From a checkpoint of a small mixture-of-experts model trained on Wikipedia.
Size: 14 layers, vocabulary 32768, 94.5M parameters.
Below are experts of layer 8 (counted from 0) of a mixture-of-experts language model. Rows are named router (the router's row for the expert) and show model dimensions 192-239. Each number is 500 + 25 x the weight over its row's rms, rounded and kept within 0 to 999. Numbers have three digits each.
After each expert's rows: "raises" lists some tokens whose logits its average output raises strongly, later layers aside; "gets" lists some tokens that make up at least twice as much of what it gets as of all text. This comes from a sample of Wikipedia text that the model never trained on. Tokens count by the router's weight.

# expert 13
router:499495469485529514497461533501480494461529468490485484548529516490497495489498486502512494493532470512542456500522540495500495506506501467501505
raises: ",", ".\n\n", " with", " (", ";", " and"
gets: "5", "6", "9", "4", "7", "3"

# expert 0
router:516464528505478538482539496505498521541487506530476503515487471452467480506482531511473540494494491473472478473472493504483531530499501544490529
raises: " the", " a", " it", " an", " this", " both"
gets: " as", " of", " with", " to", " for", " that"

# expert 9
router:485504509497478474481518474533498505534475517528480501515501506481443480488484499520508507493498506519517503437470491480482485524495510525494483
raises: " to", " in", " also", " as", " both", " a"
gets: " is", " was", " it", " were", " to", " are"

# expert 21
router:497509533474483571486500496566449524494486485528522491521475495480474476494467489515507518489487502500481467496476480509478534486479499533504451
raises: " the", " then", " and", " a", " also", " as"
gets: ",", " and", "),", " He", " he", " was"

# expert 6
router:441522498488466526491493467482508512541494485512496516519525528513521486516465438493476515493485498520461450497494503494483531522493540493520495
raises: " ", " about", " more", " a"
gets: " |", ";", " with", " was", " on", ":"

# expert 7
router:553477507485513500500512520520491505484477519488467469483538540487520499535451487543503538493562512504508535489513499485517539476500521498517509
raises: " the", " a", " ", " in", " New"
gets: ":", " in", " of", " as", " including", " known"

# expert 14
router:516465518479475453520466472468494463524507479503500456504507511503509476504516515527518490550498525477505472512517518533497476485479551494505472
raises: " in", ",", " are", " was", " (", " during"
gets: ")", " which", "s", " that", " who", "%"

# expert 15
router:483501492493471533535541481488488481537508505450485468472532516549520507468470517511514434448456504509454492515514487491444502524532535494451497
raises: " nearby", " and", " in", ".\n\n", ","
gets: ")", "\"", " |", "%", ";", " %"

# expert 27
router:520508458451511501478498491524558488505493496530534525513499467488530540493479522546487502474552495495483511507515497529484513512469484479482517
raises: "The", "-", "Early", "In", "There", "From"
gets: " \"", "==", "==\n", "===", "==\n\n", " ==\n"

# expert 19
router:499533546495482528523555474510496509483494523535538509511484486495516493513463485470497522534504526463507501497506500466484502480489511506500516
raises: " first", " same", " ", " last", " final", " second"
gets: " the", " The", " his", "'s", "The", "|"

# expert 29
router:477447491526497509520508501475489501431519523461532503520472501470512543525494482501506526493525507513551506492510590503474506502505454517521495
raises: "201", "202", "200", "199", "7", "198"
gets: " ", " (", "201", "200", "202", "199"

# expert 30
router:507497511514482532485489496537465515501549526521498501517515497486506470498494523526490509484542532477487520489517457504479515522493519536500524
raises: " the", " their", " its", " a", " both", " his"
gets: " of", " in", " to", " for", " on", " at"